From a checkpoint of a small mixture-of-experts model trained on Wikipedia: 128 experts in each of 7 layers.
Below are experts of layer 2 (counted from 0) of a mixture-of-experts language model. Rows are named router (the router's row for the expert), gate (a neuron's input weights, with its number), up (a neuron's input weights, with its number), down (a neuron's output weights, with its number) and show model dimensions 0-127. Each number is 128 + 32 x the weight over its row's rms, rounded and kept within 0 to 255. Numbers have three digits each.
After each expert's rows: a language model's description of what the expert responds to; "mostly gets" lists some tokens that are sent to it at least half of the time. This comes from a sample of Wikipedia text that the model never trained on.

# expert 21
router:195148122150109169076088137172132100120143164145055142159134148079123194081130075180156093117122101122157124126112143153106096154174106142136152101130101120097093111084153155124135066164070119129142085136133088140160151130118092105105136103114123092139118143128211162151121163177096091171168077179085137146153095174121056109194152112167066081100124122134118140141176137140091165086150
gate2:197128111120090137123116120183054132129102137117083080094163076107145131076121128184136103069132136127153064121094109078092114154108134102094152139124105089072124150092096150116119088169106117174175157158063116168190174088148162129121150183096139119122110160185159181121106162135117115131187154177122144113096105135172176112131142099180072135108097162105129140126204167109133147122112
up2:193159164181132108131135164098157106161118070127079103151144132141087116080125148127128107148093093147157116154061107089131103180083077113112135094149177109107149148070108151091175138142121086123196153105078107139145120131194124141123126092129138066158129122167103138111084114174184094061141176108086150128066109134125139143093152122193076173148156153126147174109154189105101170141155
down2:166163107117121133135134163128099182140132163132133144157128059151159146135070082136161121134127159162137171095124108118107213071083177126155135172056125108128070165163162141158097084140095130165080118097180121106146143151083114192133154136128099118146096151099108125140110111184075130102156056143114074141131176193076130169147100131084130091112119174118106125138170141120152061116081
Description: Function words and adverbs in running prose, such as not, after, only, until, where, just, plus fragments like though and ose.
mostly gets: " not", " after", " un", " only", " so", " until"

# expert 46
router:135150080162122185079122135163196100171150156191083111168117133075135105131123111192103058161116081064161107157146141134144104131130132104128145066116075156118054138117131145088133105133112170131098114158157104175121107107117133146129188112120179155145080122091163114136131112167130076122189143177068113148160134101127090135135113110129155084138143085181149126058192099105092164142128
gate0:124168074133110147135114154140174068139144120168109106144109092102085113172144107090178154151068063150161133191160110168127119116111124113141162141172113151154065130151161193146102122133052140117092086097100184152132124189104086172127118110090130173157078163124091105154150148145105141105132123135134121132160125135092136184149068056135129140085111080095123138096151123180078206156153
up0:141143127169113101110138082203144084086190129117030142151116222163139122086134164095131084165152114116162096153071194140147166177105123069138128140113177099143133109080144153139151141121129134125164173136204109101048119150105077163105140136121090092118149145109110126134107153100120109105126135103146069161098144103112124128068145104176142068116120126164152181143124145161094132120125
down0:141118097176070101151143131146114100130090129159128126115096107117117126134105183147102104148144171100124102093142180111090099137085082169201146088143151132182113111093144117106119107147105157125154121146175097159179112155119121094128133098119126186067114102099255128146186178156074148144157135145121129122095111160146106094088130101086127105171149164112152094137126071191172052130084
Description: Field-label words at the start of infobox lines or table rows, such as Height, Total, Date, Location, ZIP code.
mostly gets: " Total", "°N", " Date", " Location", "See", "″N"

# expert 8
router:170133133151076141109072132148130112149113103160089122107152120098144114091132073138198141108149104124122117161099099123093081124158127131100151118132154142077127128144125177127138109099110130084159140147150119165107178144123124127117125131132109107237149118132175108148129176202121058112135133173051141138167099070130109111163164144131169092152128086184147046119199150085061112072166
gate0:163116156155097147116091165139144120114115126143145119122187091147093155114174121110149148080132112166122128133119164106063062142087146133111130120160100126142140075096088165153118134150075179080114177147093128142127252061103103122153049105137121116149097154120130123152126210138083104098158134130119111146160054116067118112164154166145073147126140103127171110131181156140072149129161
up0:121184123092154153075135066161111185105193146127121097147107095124157105151110174129146162162120161082098112162087090123150180123148128089095120100128117101190159113183132108158160101095166142069114151123101132104194103202110162174194158117110147138106143113103106097101169077064152073160101139137108166144131108143139143170137121058149128138170118108128082132122067133093066153156130
down0:142109182159148138145146156195182071125107116110146102094163109153102143144128128082131147161136091143171207112137117117044100176181155109112121103139112102102108161137134107177156085110125135123163125170101158086149138143091104098093087110189114073170093139150078128079061179169110126147062100165142150121089115078156104113120201148147099126130080173110115116141094113105165183138120
Description: Last fragment that finishes a lowercase word split into pieces, such as le in allele, able in Notable, ve in believe.
mostly gets: "le", "re", "ter", " same", "born", "able"

# expert 37
router:134121082116086143046047157153161108154178080180108121156139153066162142127132067149144103083142117113182098137136074125152110118105082133094168117120081191095158091078115152160087099085153202120136132133157152177097103074140103131107175171153134144178183105101129118118148139183160113104157161130055129152106131124157079143171128100146163095114115105118156145130170102140104126108130
gate0:136135106119154134104107111102122133075155098110083091110162194109096105105129123092100060162112187113073103199159125172119070093122115186073123169182106124127128059097163188086117147121131108093088132139113149161116147129128135133108056123175124161086174130110095155147099135164135155149113128124120152171115143120159084132122151136166163173119132163118079150090128164112133224123205
up0:103129073096153181118121135091132086035162116124112160155173159115077145098093089173106151122120118161134114152151000117119138106117109155087172082146120141177126148120146101131123141162152168143122090119163165155128167118095086168178159126109158133124150145121103168136136075159144151129170122096157125203078147081146158121105137086135163177174107071088143161124099149123073115127092
down0:107141120141135118136136154136127100118114143090114156097136137106180202154110222160095154159136155113130139153147110103067110121054175080142125127094172077162112158147145095120182151170090174139165100175104115104154087143050115174133139124107131167150201128106086070074122141138169129076118080125116108116181129080161153155118136135115132092150037111102172117169105097118119134155135
Description: Dash at the start of a new infobox field line, such as Founded, Type, Enrollment, plus line breaks and table pipes starting rows.
mostly gets: "-", "\n", "|", " Type", ";\n", ");\n"

# expert 53
router:118086029122078137065155189150134108127178076173078116131150098107120137114141126165118049126163148130124100133158092136137111102178111101076148097137124143096121119119134191119168137139129155143164162180136144139204090116103078108120134146131157119219119169106158119154105135144130131127193131126037124117139128149138067103165141100172102083078155141129095106145182111115105142112158
gate0:174102066143119113095161177146102188088181128128145085118078106097099233147134151156120122087118160169118077098137106134084119129146149140119109149124122137049131156110129173087135139096170135115112170150065108140125114139072142093116105175102140066116177115164076078085071181141141121162150120111139099144184126152127153167162084143127154112113124169081099105115200164154124121108124
up0:103100092146127099092168171185042094123186127112105116120139149129105147100156101143094091096162115084159125100113103162123142155249136129182116133138147134099120148113131175113097141143125155133163113103096153097149106089122054108106139181104148170139113126166121079055076130119163131101148127123139099116168161179129117153141109121194147073113105186140083094182193101157121139146125
down0:112074043128066137077115117097170102117153124143105168120148146152125151135110113148131159098115133176120156159059182080146228136112134172140115139130096102169125136140148144094138090119120064120055183109106107134109136122098129130102132129164146111093078127093139185158103143159121225165115144139159114187107146146113141076076131140116145141149086100109114140166099193165106101139181
Description: Periods ending sentences, including ones after closing brackets or quotes, plus periods in abbreviations and decimals like U.S. and 98.6.
mostly gets: ".", ").", ".S", " .", "\".", ".\""

# expert 23
router:155102102153068145092135131188183075156175154199072132141148135143118150102179037181152061101119140110177137142087161120156107107156119149094150101129130177100138148120135156150146111084112147113122118141113088183151162119079101154111158123110169074119137191089114100068133149155108095186140143106105103149098102089153107070133200125127095122133140139144132124152141157145123173047128
gate0:157087165154118182076158179145181144136150077085166144155145150123078081126154146204188114078100103072134121126102149124109080119192097112107094158190163161116121182107091086120148155087103111098078162156112110155124125151150084141170129137162106133146159145114121112151098138148084075129153132084098105142170131063113070162177104067149130152132125148124097126139176126129070072121117
up0:066141148151138094076104085107071169125078186159125046178084083168170122163141141112148179142059124115078178119125132130150069098056162163143126133110071171154093121124136150096083158085113185124072151154128097080138140156114123144118122123103147147131148126089157133200119140097103181123157164145113156136172098139163110109131139149111084137166186144099126126125078131136133160175131
down0:168144122139164142135141124068178130091078135173139115104126111128189117113111092156135118114115106117108133116144129155102137097124140134145105139078101160107094121103077119041143154116116100114073109227153094148152089139119082099136121122167110076083158165129162083161200186146171122117143141150127060132175149097167128206198165191107152105131129141091096151106180121081127104151113
Description: Prepositions introducing a date or setting after a verb or sentence start, such as in 2021, on lap 84, after his appointment.
mostly gets: " in", " on", " In", " at", " after", " October"

# expert 43
router:140138087129098137045031152146186081157164130183113160164133148096147172110137052152154148110153165141179109109125093147170087116099077127126118110103098190118150114055118145142096094113133182114138094119133138191112099077111081147123182165132174128185175106112161108095115130188180114102152135159090133157103136125131088107166133085131127088145141098123129118144180099117091152124149
gate8:081150117142100097133100118189153052141126149120140114101141152159138165104118139175155151101122136187129052085124192171134129170142125149127116168098111108149109122154037102140166130116078088124233104138171100121132144141126075158154138114125128137178132078086107193147163181184141142182120129146141097107125158111072085113143157121127088120111147099154120087131145118118064064110120
up8:082164102114118078165145145168109064176142122119093117101148206120160155129158087167137115131114133152154101058086160120156116128150147124139124121137164142144122125125140110082160111105133092099199108109136179083156090103127091107155149112095109122170150120149054148152129167171110159185104052144109103136059173098169053124173123130108149151110115158156127091194172105156067097108157
down8:118098130100146108097151124147088135144121099125116120171116177173121152101110066150090141119082131102092145102113135116141141156119118161114120130127165130168142120115192165130124102100125078106097172152148098150163110060071147203113115114159114115125172049151082162133109118122069110142197194131089112118117078164123088116175130156130121201133112129161116174136084201149179099100218
Description: Line breaks ending an infobox or list item and the dash or header after them, as in Final tables: 15, drums, then Production.
mostly gets: ")\n", "\n", "\"\n", "==\n\n", " ==\n\n", "'\n"

# expert 54
router:159074120138097099122080121169133072130185132125094115157147151112121161130159077178173087127143080113171145130193073187111090139155109146114140107123078153115145090106093159139165117106104101137121172194100078160145127145087125105146138135100108103133134129127213087090113133168109114091207112170118113118092099122134145133200194071110098111123112093147136129112199112108106192165142
gate0:198122125103145171130084152111168097162102174115137123172151150073166134099129096122094131104128130099176183116185112177115107104141093150162109109121118158103148128072151128114090119146132081162062134190130078153121128147080057148104143095097092107162172082201155133089167080122111097094159143123098094144188153153107182132148106134148148093108136111138160144122208077147074162101128
up0:152170144152098150148136125100112128121111144085174117117165099142069089107146085133086072117117078151203159158137111146179097172119151203155131132166152084073158132129108125151144122122121155151088143176178165169137145144138121181143154062122123117162136174108055087092134073160072172128088100068127106122171140123093150098063109145146124130151101084132101105119158139148101208093136
down0:091137141097152167118091114144176138166162160149095111084085187100110135107109127122155132183149192077088148100090124080111180120124117170118127140151092170166119129138146186126133131093123108183108114180091149124101132045150123119146124173148096155139187093135139095147139157095118054079163159109121146111120145183097118089107062124113140069134119143122128210130055096169114143144185
Description: Verbs is, was, were, be, has, had and adverbs like also, not right after a subject pronoun or noun.
mostly gets: " is", " was", " also", " are", " had", " not"

# expert 27
router:122107075134105158038040125227123136158176152162087145135146144134089121103139147172138138077121175085144153165152130146158121133131179128182206121129072103106133141150101171109112116105105142158122111122113144133142085078100145120120104150141120100124077107093146125133111171122166106165225124119079129137178140070115134107159147130101112134165094128107081086103172072151088112142129
gate0:106128132110096126071086125174123083165094112135079127116134076170179181132164116127116099116131154111150165174154156100122128134130139171066154102120121181098149104125115141119123151184106118198141173135196154094082117129110116108140062132135161168150068144177193059126153155125128032155157116100155126147094175094134126069153071127182116088119110157086139147142112095118137173105114
up0:135151110098127089157083141115103093195141163099162119131118122175108166131117116158092139158068212176125061105078180138096151079117180143119121132165121101124113080159141137115075144206177073142108149144144120112133156168141123092148107080161108135099103123123138156093075181173093153133157080104146119083153135158132106194132149103099110174126118144028128160133161101121135137140174
down0:122133130115133131149182128155136156113089126151131117134156133114132085038118118152124127050149122087164148163134125064147147146155168162164094088087136044200091131165131074108136115123149152165126117131143150117165044138154161115132138120156103090155097181079148103146169175148161136195040123138139117089080156120095131088142148137154126152076072178137165136104133110151105107144081
Description: Common nouns ending a noun phrase after the or a, especially year, time, season, film, album, station, game.
mostly gets: " time", " season", " film", " year", " area", " years"

# expert 26
router:110088037122052128071130134162140076165150142154086147151141112086160202088146044103138138144110114110149115177113157165136063081104146133090111136135149176085150087094186141134135091115128130154128126139086118103131124082121129145142193133139145111159154121130144095136116150125094118127179099182078121140169130125144128101182134119146116105162112077152141048099196112153087177159158
gate0:171101095109180113071116169167160138126137163073092139113102085140159171098109123069131152147138086077106174129131084097074058119070122113124109154159109114106140083091150196127085141111124166112141161089122115181095144079102128165149143123173175148137132111168085138168095141147073127151162119181127131115162069144175112158156144134127120105152060156155170147152093144179107204118118
up0:096129101166104112075135145134152080066078092144093131085152098080146131064146151116156143155166128119133147132116111096132115111060122094080092106150144082140105075172074145150108132123140169119189172120217147128135155125144127127120086169128190089135138159099085135119112143085108166188120130135157083145175154132133133131162169161172147128109159095181115164181076078167141201137164
down0:145091122088122153113131122097141097135144140169157087184100101163108104157084155100164154133090122153185107128139200118135176109136094150162119125096154147145147076091137153111153136126142065132095130171068093104160102149125107175184165186148095123039158164132107140112134092126182096091170135100092091099135102111119121096074138141082155053139080122148162188115186188143158146140095
Description: Wiki heading markers like == and ===, paragraph-ending periods with line breaks, and opening quotation marks.
mostly gets: ".\n\n", "\n\n", "==\n", " \"", "==", " |\n\n"

# expert 7
router:142101092169095129108086151141145057148118118159117139176105079100150172139122081157142048144109192114177123134120097117079078116142074119111128061161099115054169193161137154170110133078116141100139145124178176168162100155111176124121145139161128107192151145134173062106088151173144084149157123124079125113113122138085124117155154111180139106117142144139169098129188092092083129122146
gate0:100110146147092125089183148187152131132090121136108142099097097089195123131129127104127031121166126164101142148130141118087067074118077089126130096099151145071176202133137112166128109152149181132180124166178172193146110155121138153180187147098109099146165130152152121123118124122127073149135064112125098117101118152133096136148127106106157101142086128122200135121156113074043144143169
up0:109142118130124096079182152095119148157113145142154096152151149160168084105159116062146069123124143194168136102136147142155112177132133133057081115088134108118103146175142118135113134146125176042145100084173147103112116116036119126104105156084132155134089117133121119078101197169112108088151134132119111147137186155112154167188123127133151097065064131116150135125114150228136165157111
down0:209100152143143139101119124112116123103105098177149131117149060131127167096126107082096180156125134113097156086138190065100149082071152146130146099099106186129158154056186112072136073097141126164163129157197138139142076194130133137132141117118125154194147192155117125156104142130115159141137119054126152140161089113138108152088089124116113105088124116197085169148150143081096148135110
Description: Middle pieces of longer words inside a word, especially t, ver, te, per, as in adop-t-ion, Diver-t-imento, Dep-th, Veter-inary.
mostly gets: "t", "ver", "ve", "let", "ven", "vel"